config = dict(
    n_experts=48,
    optimizer='soap_variant',
    beta1=0.95,
)
Below are experts of layer 5 (counted from 0) of a mixture-of-experts language model. Rows are named router (the router's row for the expert), down (a neuron's output weights, with its number) and show model dimensions 128-191. Each number is 128 + 32 x the weight over its row's rms, rounded and kept within 0 to 255.
After each expert's rows: a language model's description of what the expert responds to; "comes before" lists some tokens at least twice as common just after its tokens as in all text. This comes from a sample of Wikipedia text that the model never trained on. Tokens count by the router's weight.

# expert 28
router [136  95 105 107 101  74 161 135 138  74 149 106  93  45 165 175 137 122 128 145 156 165 150 206 144 101 160  98 155  78 145 106 141  79 106 153 118 157 133 105 132 100  96 124 126  87 125 143 133  12 116 159 131 136 134 130 138 174 108 124 124 100 145 186]
down0 [143 166  83 130 130 101 167 118 175 148 158 115 136  89 167 102 127 162 143 134 112 183 159 111 151  47  78  80 166 155 193 147 126  94 130 155 198 143 129 141 141 170  80 200 100  96  93 156  76 139 108 100 124 150  87 135 100  60 193 131 108 149 161 155]
down1 [144 175  99 103  85  78 162 174 118 141  98 169 150  90 116  90 198  81 109 189 110 126 128 118 103 157 136 178 114 113 167  88  81 149  72 148 129 117  77  94 136  70  84 141 195 102 169  97 150 140  89  85 167  75 165 118 134 126 122 230 140 114 174 152]
down2 [169 139 113 132 187 110 101 130 106 167 178  95 123  71 128 165 156 124 167 126 167  73  87 135  95 118  88 140 139 134 101  89 161 118  68 175 138 124  97  73 120 149 150 112 115 124  89 128 165  79 148 130 108 153 144 125  64 126 101 163 124 117  45  82]
down3 [110 157 121 138 146  91 136 106 140 145 194 104 142 121 141 128 156 154 161 109  99 150 180 169 117 132 115 112 204 145  86 106 135 100 119 213 109  98  85  99 109 154 103 135 130 149  87  82 133 140 128 121 155  90 142 115 185 128 160 127  92 125  89 145]
down4 [153  93 172 111 123 205 159 130  69 109 160 129 112 158 106 144 164 115 152 154  58 129  96 134 168 117 151  90 135 113 137 135 142 126 123  81 131  97 134 147 138 109 109 113 112  36 161 154 107 144 169  63 105  71  96 152 144 136 143 119 152 138  96 198]
down5 [203 138 128  78  82 102  92 127 158 142 161 146 106 107 132 112 148  74  97 131 108 117 143 175 137  78 126 105 115 199 163  98 137 162 185 182 125 124  63  99  87 120 155  78  88 118 113  68 145 137 158  86  82  69 128 139 118 176 143 127 165 108 140 102]
down6 [171 137 116 128 114  81 109 102 168 142 141 174 169 133  99 134 156 131 163 118 120 143 158 186  83 166 181 119 178  80 166 164 133 169 121 125  79 136 123 178 121 177 112 138  96 126 100 179 166 204 154 158 113 157 114 120 108  91 116 144 137 162 142 142]
down7 [129  83 114 150 110  96 139 112 113 146  94 173 101  94 127 139 133 112 140 167  96 139 111 112 100 139  80 160  99 133 137 167 136 110 107 100 139 173 203 113 102 102 138 155 113 135 145 111 130 131 133  99  96 173 149 128 150 130 168 139 117  99  97 204]
down8 [140 171 165 126 107 154 135 110 119 161 141 166 123 120 142 129 182  84  72 124 114 142 118 135 128 149 171 141 125 170 128 163  90 126 146 116 114 122 172 154 164 123 128  84 174 105 112 148 173 128 138 142 127 116  87 144 110  63 159 138 120 153 153  99]
down9 [114  83 133 130 150  98  87 137 224 141 129 111 126 123 146 156  89 121 141 148 113 138 160 167 134  87 128 130 172  89  72 165 146  76 148  97 150 147 130  99  86 118 161 111  94  68 160 136 203 142 121 158 119 194 165 110  96 141 116 127 107  32 123 117]
What it handles: Row-initial pipes, line breaks, year digits and en dashes in year ranges in episode, racing and roster tables, plus coordinate symbols.
comes before: "2", "1", "3", "4", "| ", "5"

# expert 25
router [ 87 150  93  68 177  90 195 147 128 116 178  78 103 136 115 130 137 169 162  52 127  84 157 113 178 153  59  97  80 132 125 181 153 115 156  95 152 142 154 106 172  59 110 106 114 140 151  90  87  87 135 101 154 148  89 110 177 174 109 132 138 134 157  76]
down18 [100 157 121 126 110 136 133 126  99 100 106 130 138 216 165 104 153 129  92 115  51 115 149 115  97  97 143  75 126 103 109 133 172  80 165 160 116 148 167  95 158  92 172 105 134 171  79 113 152 182  67 105 110 144  92 102 152 151  78 114  17 122 124  63]
down19 [131 146  96 140 137 119 166 109 132 104 128 152 124 142 104  59 168 103 103 130 124 163  89 133 154 129 227  98 145  95 151 118 119 142  99 141  78 132 152 181 133  82 148  94 148 119 146 120 147 154 188 165  81 176 185 128  75  86 141 120 153 135 176 111]
down20 [166 158  80 161 104 115 110  66  54  94 183 156 177  93 151 183 107  83 139 155 120 156 157 161 154  91 118 179  83  93  99 126 103 169 167 146 137 134 141 113 119 145 121 166 141 169 134 172 173 141 154 154 135 148 171 172  90 111 178 185 150 171 119  55]
down21 [ 85  76 129  90 111 112 154 139 148 187 172 167 161 134 122  88 113 186  96 107 110 140  89 135  84 133 126 119 151 194 123 111 175 130 135 128 158 127 161 130 102 148 138 125 164 169  47 123 181 118  83 131 139 132 166 155 151 150 115 172 161 127 118 134]
down22 [111 122  96 150 171 156 101 108  63 110 107 147 121 148  90  89 157 157 109 122 136 123 127 148  98 119 116 128 159  90 126 118 113  93  91 122 122 170  91 164 142  83 167 122 150 108 147 125  52 158 144 160  97 200 141 137 165 136 187  98 130 150 106  98]
down23 [133 118 165 184 139 102 156 167 148  85 101 120 113 130 124 140  72 197 147 145 132 109 134 170 156 127 150 191 150 143 101  93 176 167 136 155 139 134 103 171 111 154 146 129 109 133  88 121 126 103 140 137 101 151 107  83 108 126 100 136 123 146 154 119]
down24 [150 149 126 145 142 188 117  99 175  76 129 111  82 160 171 151 161 101 103 101 121 127  92 171 139 119 157 123 165 114 130 162 139 142  97  88 142  83  73 134 150 164 113  99 148 136 117 184 140 147 108  87 138 131  78 102  94 175  59 148 110 125 129 130]
down25 [142 161 161  83 108 134 142 180  87  99  64 160 126 130 121  95 175 154  40 143 130 142 111 104  92 125 138 126 100  85 121 100 111 144 144 117 176 118  83  86 102 154 139 130 106 154 103 156 174 191 157 124  99 173  73 108 185 166 136 142 156 105 108 104]
down26 [182 144  82 172 100 180 142 127 171 158 115 150 129 102  97 102  78  67  90 140 163 115 112 116 141 129 150 138 142 190 130 130 193 167  92 162 144  69 138 134 151  97 165 147 199 201 113 104  77 118  99 141 175 141 137  66 113 123 153  85  55 122 100 141]
down27 [144 131 142 112  78 112 134 197 141 112  77 147 200 113 163 129 121 157 116 160 170 160 120 171 190 168  75 152 143  43 116 158 138 133  91 116 113 123 112 134 136 153 104 145 129 117 137  92  82 160 153 102 116 154 130 152 141 143 166  96 140  92 122 112]
What it handles: Last pieces of words ending a sentence, title or parenthesis, such as s., ing., )., ", and taxonomic or place-name endings.
comes before: "\n\n", "\n", " The", " He", " In ", " This"

# expert 19
router [155 109 106 131 130 103 122  56 153 117 159 153 101 138 117 177 194 140 160 145 121 117 135 138 118 159  97  88  93 114 129 162 153 135 172 133 147 184 105  92  97 127 172 132 101 125 136 163  90  89 185 140 144  73 158 146 142 130 146 129 128 102 158 157]
down16 [182 101  76  51 117 158 113 123 142 109 143  86 154 134 157 151  92 197  97 120 153 181 112 163 133 173 102  80 106 162 154 123 156 111 167 108 120 161 119 130 103 124 111 187 107 114 164 110  77 131 165 113 113 144  96 107 117 131 101  69 167 124  97  95]
down17 [181 156 120 108 178 123 195  91  92  89 173 116 126 175 143  99 119 146 163  85 114  86 135 115  96 131 211 150  86  97 128  69 151 163 132  99 187 105 121 109  97 178 124 126 159  88 159  91 173 195 182 112 116 124 150 128  79  95 121 138 142 104 171 109]
down18 [168  80 151 111 174 156 165 124  99 109 133 134 147 141 105 216 115 194 111 150 120 120 129 121 123 153 124 132 125 114 137 162  68 108  54  68 103 133  85  93 103 125 117 132 113 115 158 172 132 145 104 134 131 181  98  67 139 126 134 133 110 135 108 139]
down19 [110 129 170 109 184 120 135 167 108 125 125 120 134 202 139  99 119 175 143 157 192 142  64  40 125 151 115 114 131 120 171 120 137 168 109 110  97 118 167 172 104 119 159  77 116 113  96  44 174  88 109 180 112 152 118 116  96 137 121 127 101 117 118 104]
down20 [137 125 154  78 148 197 130  99 121 140 124 175 192 125 192 101 181  96 117 102 123 121 131 143 108 130 127 160 115 170 139 106  95 122 151 104 216 131  73 122  79  85 116  95  51 145 137 125 141 130 112 116  74 137  69  96 206  57 145  73 128 152  74 170]
down21 [ 46 130 138 103 151 128 137 119 115 166  82 148 175 205 167 142 132  93  69 110 146 109 211  97  97 126 123  91 145  91 159  92 147 143 130 131  73 118  76 109 148 133 122 137  82 141 133 160 165 122 106 106 143 147 154 107 113 129 136 141 158  73  80 219]
down22 [ 91 104  78 127 111 142  89 157 109 152 104 101  99  60 122  64 119 158 133 149 166  71 134  94 125 118 121 102 139 112 128 124  93 186 137 105  81 176 109 108 143 117 130 130 121 138 144 117 150 144 159 166 133 116  89 186  55 118 185 124 145 175 169 165]
down23 [ 58 119 165 130 123  90  85 112 163  80 121  91 164 138 134 117 106 124 147 110 125 192 159 147 137 125 126 112 162 137 118 141  99  78 116 131 133 131 203 138 100 125 162 127 136 135 115 166 177  56 108 140 125 120  73  99  64  78 119 104 110 108 143 130]
down24 [110 126 164 138 148 109 131  73 104 164 133 122 163 152 134 132 159  92 115 134 155 140 169  72 114 123 119 148 145 144 149 118 106 149 129 141 137 130 105  73 151 159  79 170 117 186 209 116  95  82  82  69 100 155 182  80 106  97 138 105 122 196 125 144]
down25 [ 81 122 117 190 118 119 124 163 140 120  99 112 104 179 101 117 131 112 156 130 118 140 104 176 149  96 118 139 152 126 103 125  96 101 130 167 145 149 101 147 147 164 127 185 129  98 124  99 117 143  84 163 140 132 173 120 105 136 129 146 154 176 168 153]
What it handles: Number pieces in dates, times, years, scores and records, often in tables, such as 6:00, 1927, 13–5, May 6.
comes before: ", ", " | ", "–", ".", "1", " |"

# expert 2
router [174 123  83  89 128 139  94 141 156 105 128  97 116 100  97 190 199 145  94 161 163  68 157 142 132 151 139 101 125 168  96 122 143 140 163 141 135 188 110  37 143 126 138 118 155  54 196 100  88  75 139  96 138  79  99  65 166 157 141 130 126  90 149  76]
down0 [142 146 107 142  87 109 126 146 182 145 135 151 145 120 177  91 183 139 121 101 143 118  64 157 142  68 117 104 136 103 115 161 117 163 174 127  77 154 146 118 147 116 116  65 169 125  98 140 149 138 165 165 130 196 153 215 182 192 140 115 135 130 132 169]
down1 [153 160 167 120  93  90 125  74 145 134 162 141 103 151 103 128  70 126 140 147  85 114 122  90  94 101 112  77  91  67 126 114 127 167 190 116 105 144 123 110  86  94  93 166 119 138 114 176 119 116 158 152 123 140 141 134  94 140 114 153 143 107  75 164]
down2 [147  88  90  73 139  98 182 134  71 185 109  82 181 166 147 135 158 152 133 176 144  67 178 140 100 167 142 130 149 137  99  92 119 105 129 161 115 125 140  97 169  96  99 133 123 145 116 117 127 121  90  93 198 137 112 127 134 134 127 178 137 102  57 100]
down3 [ 76 139 154 104 207 137 109 125 154 166  51 127 139 189  70 109 127 134 140 145 128 150  93 137 179 156 188  99  68 104 166 155  96 105  99 138 107 117 119 156  50  98 123  38  54 140 130 136  70 203 138  90 129 171 126  79 116 119  89 121 125  69 218 113]
down4 [104 111 126 152 125 154 106 187 134  89  76  90  93 120 121 147 178 140 152 156 135 150  92 109 109 183 140 149 144  87 107  95  72 163  81 139 150 133 129 129 116 140 153 145 120 162 111 131 165 125 128  95 112 122 153 220 105  90 148  63  83 140  88 136]
down5 [112 129 145  85 182 140 165  89  95 124 140  52 185 130  73  90  92 102  65 101 147  89 146  68 126 130 100 114 121 143 162 147 152 110 147 172 120 210 134 144  70 142 173 116 117 107 102  74 134 130 141 116 174 167 178 113 136 156 144 171 128  76 139 144]
down6 [ 98  92 125 118 139  97 109 107 126 118 200 117 160 129 152  79  95 144 144 139 147 108  64 116 182  94  83 126 105 115  84 167 159 133 109 119 179 146 116 150 163 128 123 143  93 150 115 184 154 139 113 108 175 125 159 161 190 129 135  64  61  80 138 114]
down7 [168 194 104 181 109  78 129 144 147  87 145 134 104 150 139 123 113 136 137 151 121 165 138 116 135 192 124 163  94 142 129 150 141 125 127 120 119 145 116 172  78 157 138 134 108 128 154 150 139 109 159 110 100 146 134 103 151  66 109  97  88 147 101 127]
down8 [131 149 172 111 187 112 162  80 131  89  89 183  98 125 118 118 149 143  88 102  77 173 136 102 117 141 132 107 184 148 160 108  90 108 124 134 140 155 143 115  62 113  73  98  55 184 115 136 169 105 105 146  91 151 111 146 113 155 161  67 169 136 132 220]
down9 [125 177 108  98 156 170 126 132 151 145 128 106 220  98 161 111 123 224 115 115 185 120 125 117 148 185  95 126 141  86 131  98 104 111 125  88 124 130 110  90 164 166 125 121 170 136 129 130 141 101 126  89 118 145 105 125 149 123 108 108 168 131 164 170]
What it handles: Digits in tables and dates, plus non-Latin script bytes and openings of parentheticals after names, such as (born, (Greek:, Japanese katakana.
comes before: ")", " | ", ") | ", ") |", "),", "–"

# expert 4
router [164 142  82  69 145 167 104  97 148  89 101 183 141 132 141 132 138  97 162 113  90 143 137 156 137 158  99 119 144 145 186 158 190  87 152 130 158  96 128 126 140  93 106  87  95  91 114 114  95  88 114 117 181 127 145 126 129 112 113 173 127 125 120  92]
down0 [127  70 139  98 178  80 117  98 109 154 102 102 105 210 186 148 118 157 145 126 114 128  45  88 154 152 180 130 111 119 134 131 103  26 122 119 140 116 132 163  66 114 151 116 110  96 124 149 167 126 149 142  87 176 159 129 142 109 125 102  89 116 115 200]
down1 [128  88  95 105 126 109 125 140 122 182 176 115 111 171 114 118 176 145 108  97 124 160 150 135  92 137 179 162 191 144  96 100 100 108  71  87 156 158 118 173 122 176  87 146 160  68 139 179 164 111 123 111 142 117 111 155 137 121 150  87 147 119  94  97]
down2 [108 113 150  87 147 110 111 146  80 103  98 134 112  86  51 147  78  94 151 156 110 150 153 132  92 131 125 109 147 135  96  72 170 149 129 151 133 148 144  39 105 151  93 111 111 139 165 176 136 147 133 134 128 125 109 136 171  57  99  73 167 137 103  73]
down3 [166 126 164 171 116 101 175 108  95  79 128 190 114 105  81 124 126 199 128 121  95 172  95 192  66  58 179  96 113 124 139 152 122 151  87 122 114 172 134 130 139 200 105 148  84 132 126 155 100 114  97 173  70 115  78 138 114 113 121 166 118 128 139 187]
down4 [142 108 163  81  98 100 115 127 101 148  95  91 155  94 173 109 116 172 106  76 133  93 116 152 142 200  97 122 120 135 132  89 110  84 106 148 162 104 173 108 129 113 154  90 121 130 150 198  50 134 128  54 123 129 111 133 158  83 146  76 137 132 104 105]
down5 [137 195 164 109 156  91 178 125 200 130 138 160 154 129 160 162  99 188 138 183  64  99 120 135  95 175 102 171 168  92 152 140 126 126 162 109 141 165 112 118 171  79 151 163  82 133 123 116 166 114 161 106 139 158  88 179 145 111 131 160 112 137 156 110]
down6 [167 107  98 168 115 116 104 174 141 120 144 128 177 140 116 104 125 100 181 165 184 164 143 184 115 180 111 116 144 156 184 117 106 113 112 112 126 114  91 114 130 194 167 132 132 171 176 167  78 173 190 137  88 148 140 108 172 117  95 187 114 145 170 135]
down7 [139 170  90 159  98 185 131  96  83 106  98 182 185  84 105 142 117 171  91 114  95  93 184 197 122 107 161 126 140 124 159 173  99  82 152 124 127  89 122  97 123 116 142 102 175  88 115 151  92  94  96  81 143  52 109 134 137 146 126 119  99 119 101 109]
down8 [122 142 201 130 132 113 169 148 151  80 138 143  74  84 144  66 163 146 142 198 126 161  71 145  83 173 133 111 110 103 170 168 153  73 222  72  80 143  50 155 143 147  91 116 130 149  77 182 185 120 149 154 153 139 124 162 108 168 131 150 123 174 110 101]
down9 [117  54 137 138 102  90 101 118 129  50  78  87 166  99 132 154 128 104 185 115 172 149 194 135 104  66 128  86 152  92  99 109  99 118 139 175 107 113 184  81 118 163 114 133 124 131 166 176 136  76 169 146 164 133 166 189  72  81  95 139 163  73  98 162]
What it handles: Wiki section markers (==, ===), table cell separators, percent cells and line breaks in stat tables, election results and infoboxes, e.g. Review scores.
comes before: "\n", "0", "\n\n", " | ", "1", "2"

# expert 10
router [137 108  77 126 146 146 130 121 130 100 144  97 112 146 125 145 207 115 166 182 159 104 131 114 171 210  80  93 143 114 151 188 194  91  85  95 157 159 127  81 129  94 114 115 108  71 160  92  71  78 150 162  83  65  99  93 173 148 147 125 145 116 123  78]
down0 [177 108  82 168 117 140 163 127 137  79  55 132 168 178 172 172 148 172 143 120 106  92  87 173 103  76 127 142 151  99 141 126 159 100  96 103 112 176 111 142 100 122 111 138 107 125 116 199 111 155 105  99 119 168 110 108 138 149 168 134 118  93 177  93]
down1 [178 112 189 157 129  91 143 121  85 109 124 144 109 133 116 153 121 169 104 106 112  82 151 131 109  95 104  79 125 139 133 159 111 116 141  96 142 124  70 155 143 161 115 121  95 130 133 131 130 153  63  98 155  60 154 179  74 152 145 139 124  94 106 124]
down2 [158 137 132  31 117 134 161 158 142 169 162 178 127  35  76 154 113 119 133  49 155  93 128 119  92 130  98 131  86 161  69 183 125 151 148 156 143 177 143 181 110 160 114  94  58 120 130 136 159 102 125  61  90 133 100 118 175 137 150 113 129 116 173 101]
down3 [118 119 169  51 151 132  35 133 144 145 162 161 120 205 125 132 136 139  96 117 158 120 162 158 174 128  88  88  96 158 161  87 107  85  64 136 155 116 130 137 137 124 117  81  82 118 148 155 114 149 146 135 179  73 116 134 119 147 148  80 205 134 134 113]
down4 [154 113 120 175  72 121 104 123 149 136 105 127 110 105 116  33 192 124 150 166 110 147 119 102 113 148 109 118 119 125 132 116 129 134 179  87 111 110 104 179 126  79 187 111  87 118 111 156 102 177 132 213 143 138 121 137 145  90 192 129  90 151 103 116]
down5 [132 184  58 125 185 147 137 148 123  88  67 110 133 118 132 122 132  90 145 128 152 104 143 164 127  65 169 108  89 127 113 130 155 182 105  96  72 103 224 141 118 100 141  82 113 137  86 113 119 189 139 175 169 156 178 140 147 165  98 145 150 107 144 123]
down6 [ 79 169 119 110  71 156 139  82 155 160 151 144 153  97 148  92  73  95 191 143  81  95  83 121 157  91 106 125 142 178 107 118 108 133 132  98 169 130 134 161 135 121 179 143 118 127 126 157 113 173 101 137 152 157 126 123  94 130 152 159 107 168 118 152]
down7 [124 117 130 134 116 129 127  94  86  96 111 155  70  73 157 144 137 132  81  81 112 124 133 125 119 134 175 137 118  59 177 128 123 153 160 132 153 103  90 116  95 109 100 132 170  90 109 111 150 107 131  87 106  48 135 126 144 135 173 144  80 103 129 145]
down8 [ 96 135 174 167 154  93 131  97 164 100 158 165 126  96  92 130 151 185  82 113  91 182  64 129 167 108  95 164 196 178 140  78  94 112 194 140 152 139 131 126 100 152  73 109 156 127 199 142  81 160 146 134  79  86 101  98 149 139 131 141  81 154 161 125]
down9 [131 106  99 148 192 143 111 131 117 136  40  97  45 134 153 115  94 105 138 159  76 119 102 174 139 171  80 131  80  86 120 167 138 111 171 118  86  95 184 138 152 150  84 144 128 112 121 143  65 154 183  79  98 133 136 137 118  63 121 118 143 174 126 134]
What it handles: Digits and symbols inside technical identifiers, subscripts and table cells, such as O_{2}, 2.0-liter, Facility ID numbers, and braces.
comes before: " | ", " |", ".", "; ", ",", "–"

# expert 26
router [188  90  98 143 131 132 131 120 147 110 127 173 113  76 146  78 143 114 110 137 127 112  76 116 102 154 130  65 132 113 199 190 158 122 170 118 164 182 162 110 174 105  77  86 119 116 100 100 136 123 119 151  65  99 106 156 121 172 104 175 127 135 168 117]
down0 [141  92 108 121 152  82 138 141 117 126  70 136 129 167 155 129 144 141 103 153 115 122  98 142 115 131 173 126 172 126 155 159  71 112 139 103 106 145 124 153 139 121  66 142  67 146 114 122 118  82  46 106  90 153  93 126 148 124 172 160  39 135  89 129]
down1 [121 121 179 156 173 146 164 184  92  94 154 179 173  73 147 173 107  86  94  81  76 124 116 166  72 126  94 132 127  97  86 108 203 135 132 127 148 132  77  71 144 144 138  95 134 116 181 145 152 155 122 147  90 161 125 120  75 146 210 166 133 115 117 128]
down2 [146 151 118  97 112 199  76 119 150 135 161 138 100 160 104 134 132 121 151  47 100 110 112 149 165 151 155 116 100 105 139 122 149 154 122 171 105 129 107 108 113 105  85 142 173 140 112  71 157 103 133 106 107 111  85 135 132 151 133  86 130 146 142  83]
down3 [121 154 112 110 104 134 117 163 166 122  93 167 159  79 167 125 120 189 101 154 138 138 101 116 105 116  97  45 115 178 192 129  95 183  92 146 128 107 138 178 176 121 151 106 163  97 109 111  93 147 107 132 151 127 182  94 157  88 118 115 124 129 164 127]
down4 [113 138 151 146 114 201 133 148 180 166 100 112 134  88 126 117 101 187 126 153 126 114 109 176  59 156  84 107 140 136  67 102 102 207 165 103 143 150 154 102 130 112 163  99  93 139 127 208 167 133 119 141 131 124 160 134  27 152 152 100 142 111 151 132]
down5 [142 152 128  69 108  94  88  89  91 144 126 153 162 167 126  85 118 114 149  93 151 112 107 134  82 144 145 187 114  40 127  79 156 158 131 173 192 173 113 174 149 193 134 130  87 169 139 162 168  88  87 157 118 124 119 126  80 132  84  86 144  23 118  86]
down6 [133 124 120 149 143 183 132 162 174 127 171 132 124  66  94 132 174 100 114 174 134 147 160 142 108 150  68 134 111 142 188 171 115 180 153  71 144 133 143 109 157 107 103 142  60  97 157 128  95 149 138 122  98 125  92 185 213 164 105 146  64  99 174 125]
down7 [155 130 150 139 119 130 122 127  71 164 123 144 157 143  97 110 128 112 105 153 131 130 153 141  88 161 159  64 171 181  60 131 102 125 159 107 180  86 195 114 148 110 122 153  99 147 123  48 137 161 105 128 110 131  32 103 129 128 145  67 134  61 182 117]
down8 [121 127 179 136 146  92 165 129 160 119 135 143 144  84  87 152 116 101 119  77  49 158 128 158 138 124  95  70 100  93 172 124  98 124  97 116 108  86 145  94 132 127  63 139 111 171 146 120 133 132 106 175 138 114 134 172 131  92 140 119 144 179  61 118]
down9 [109  87 157 102 118 141 130 135 149 146 162 138  94 121 100 169 191 102 159 186 174 142 145  90 132 130 146 166 147 106  62 172 136 141 112 110 138 107 121 144 133 113 135 160  88 159 166 116 144 140 113 106 132 111 147 124 151  81 138 160 101 167 118  99]
What it handles: Numbers in sports standings and results tables, score dashes, and adverb particles like out, up, down, back after verbs.
comes before: " | ", "–", ".", ",", "; ", " |"

# expert 13
router [151  67  22 133 161 107 139 116 123  40 174 194 142 140 127 150 165 117 141 122 128 124 122 140 189 153 111  92 105 125 192 153 131  88 158 155 189 126 119 124 183  69 112  67  96 190 131 133  54 109 148  99 152  91 135 135  94 141 134 137 121 159 123  93]
down0 [129 112 118 134 118 122 157 141 147  65 100 180 165 144 120 172 105 120 120  92  94  96 138 110  95  83 151 104 169  52  65 181 109  91 141  97 225  78 116  92 137 140 127  72  63 168 123 143  97 146  93 156 129 140 145 231  76 139 142 119 166  88  79 144]
down1 [165 157 107  23 157 116 118 140  60 126 114 104 103 155 158 132 151 172 159  77 122  47 180 105 100 149 130 153 160 215 149 147  78 111 160 125 110 106 138 112 148 166 126  82 164  91 133 134 105 112  82 171 127  83 100 147  97 152 117 133  96 101 171 111]
down2 [137  97 181 163  99 174 150 165  90 108  92 173 181 171 108 128 111 137 139 118 115 130  67 185  72 133 129 122 193 160 174 137 103 142 142 156  66 127 130 107  33  76 132 129 125 102 133 148 138 148 108 152 160 130 122 118 160 112 101 156 133 146 165  72]
down3 [134 163  90 162  62 162 164 153 120  79 170 108 145 139 125 129 172 155 130 119  89  86 106 144 100 147  76 154 195 114 166 130 135 129 146 143 136 108  94 177 109 113 181 162 114 103  46 115 132 121 127 124 196 126 148 124 198 129  78 126  86 137 168 134]
down4 [161 126  84 125 118  85 120 121  84 142  79 129  96 171 140 117 156 180 118 129 128 137 106  93 155 143 124  95 110 119  65 134 113 112  99 148 138 162 156  95 104 193 139 105  76  74 118  99 173  43 215 128 138 166 153 151 135 122  74 120 140 127 129 108]
down5 [185 132 102 102 119  96  73 138 163 169 118 188 122 141 138 125  93 119  84  98 139  85 155 164 137 115 131 102 156 134 126 144 160  46 120 108 123  76 100 109 116 102 128 115 176 156  36 145 149  82  78 166 149 134 161 105 119 175 154  93 112 103 107  86]
down6 [201 173 136 141  91 119 140 171 124 129 157 152 119 117  76 135 160  72 120  65 131  99 162 114 106 118 118 121 127 142  92 159 163 104 108  69 121 125 113 155  95 142 100 173 169 140 134 115 141 164 167  90 107 123  84 162 188 163 140 116 108 166 130 126]
down7 [129 127 132 144 104 134  79 188 150 100  82 142 122  71 157 112 137 181 160 117 162 118 180 109 155 187 136  96 120  86 112 149  78 145 154 192 134 134  88  97  69 100 138 115 103  82 114 154 152 167 140  97  79 116  87 131 167 190 101 142 136 104 140 192]
down8 [127 144  97  97 135  92 122 133 156 155  79 170  67  95 123 155 122  94 140  85 174 137  85 119 111 107 100 129  61 119 158  82 112 134 152 116 100  89  99 112 103 129 119 181  82  95 129 178 159 146 187 148 100 107  42 122 175 132  88 168 141 140 139 100]
down9 [152 133 117 117 104 112  94 141 135 165 172  95  64  80 171  94 142  45  93 161 124  71  97 125 104 151 153 138  90 151 100 120 135 124 177 125 114  83 102 109 135 178 142 134 119 157 125 106 102 154  95 107 103  95 190 112 127 114 158 113  86 121 119 137]
What it handles: Separators and suffixes inside numbers, scores and times, such as 4:26, 23.1, 6–50, 52nd, plus units like km, °, minutes.
comes before: "0", "6", "1", "3", "5", "4"

# expert 33
router [159 104  41  85 152  34 104 140 136  70  98  60 104 112 135 129 149 165 159 115 177  77  94 225 155 179 150  90 167 133 113 121 164 103 109 106 117 141  77 153 143 101  98  82 117 139 151 145 152  93 142  74  77 122 123 111 158 141 152 156 133 126 138 137]
down16 [121 145 130 149 149 112 104  86 105 116 146 134 118 180 128 124 126 132 141 165 140 184 170 130 146 111  91 147 160 102 120  71 130 161 128 100 165 154 125 123 160 110  96 130 101 141 161 135  74 210  91  81 174 143 148 119 110  74  97 135 100 130 143 111]
down17 [127 102 125 170 113 168 134  92 151 115  85  95  97 135 140 186 192 145 141  81 132 141  99 126 106 141  99 113 164  96 132 123 152 111 131 128  96 116  90  92 168 103 132 101  90 131 108 152 106 114  92 116 158 170 130 214  84 108 134  69 151 102 107 147]
down18 [ 94 128 181 172 162  78 139 108 130 127 172 135 149 121 146  80  69  92 113 110 101 111 142 172 159 109 149 128 148  90 209 102 110 143 126 166 166 122 119 114 165 141 123  81 140  97 186 117 149 191 123 101 126 155 125  96 124  90 185 102 154  90 131 152]
down19 [107 180 200 141 140 133 173 101 126 134 112 140 166 166 154 172 125 158 152 160 123 197  95 173 125 148 154 109 138 131 122  97 137 123 110 149  23 143 129 149  89 105 117 143  74  94  61 145  96  93 136 136 121 157 125 101 132 134 133 105  63 113 157 129]
down20 [116 125 142 111 100 150  81  78 143 130 179 110 142 159  88 130 119  71 146 157 150  66 111  93  98  91 125 135 178  90  82 162  94 106 154 140 130 168 145 145  94 115 225 105 175 102 101 121 137 145 107 160  87 141 158 152 107 151  39 144 135 180 103 182]
down21 [133 168 149 118 120 138 182 174 125 109  66 160 190 106  67 151 117 170 100 125 134 169  49 149 130 102 188 121 130 150 168 123 152 154 104 120 119  81 152  89 121 117  63 124 142 133  90 148 158 205 128 132  86 188 146 135 109 155 167 105 122 121 125 151]
down22 [195 161 146 137  89 172 154  89  93 100  48 165 119 158 119 135 165 145 141 104 139 102 142 105 112  84 113 150 201 137 182 140  64 114  51 125 120 139 112 129 164 111  81  77 143 151  95 120 140 160  62 115 129 134  91 181 134 153 162 142  81  88 123 112]
down23 [101 174 149 150 105 146 133 115 158 184 145 182 159 150 145 156  41 126 121 131 122 178 115 153 159 174  98  92  91 127  82 107 143  94 129 112 161 141 139 160  89 166 129 131  99 141 120 134 102 108  78 149  83 135 160  69 134  89 174 180 133 132 118 110]
down24 [179 119  87 122 116 133 154 182 105 154 217 129  98 130 130 127 103 118 182 169 106 153 133  94 119 164  84 128  70 154 170 131 110 155 122 201 125 146 132 124 128 136 112  98 172 119 101 115 146 116 139  97  64 142  70  74 143 136 140 127 137 132  94 155]
down25 [167  53 156 107 160 185 135  87 114 119 109  93 137 174 108 134 120 133 127 101  86 103 134  81 120 107 140 122 145  86 128 148 151 111 162 149 138 118 130 159 142 147 171  95 101  94 114 138 151 179 124 116 145  88 113 151 140 152 189 157 155  98 142 107]
What it handles: Standalone spaces, opening brackets, table pipes and comma-space separators before numbers or words, such as Billboard 200, (1956), 6–3, 7–5.
comes before: "1", "2", "3", "4", "5", "10"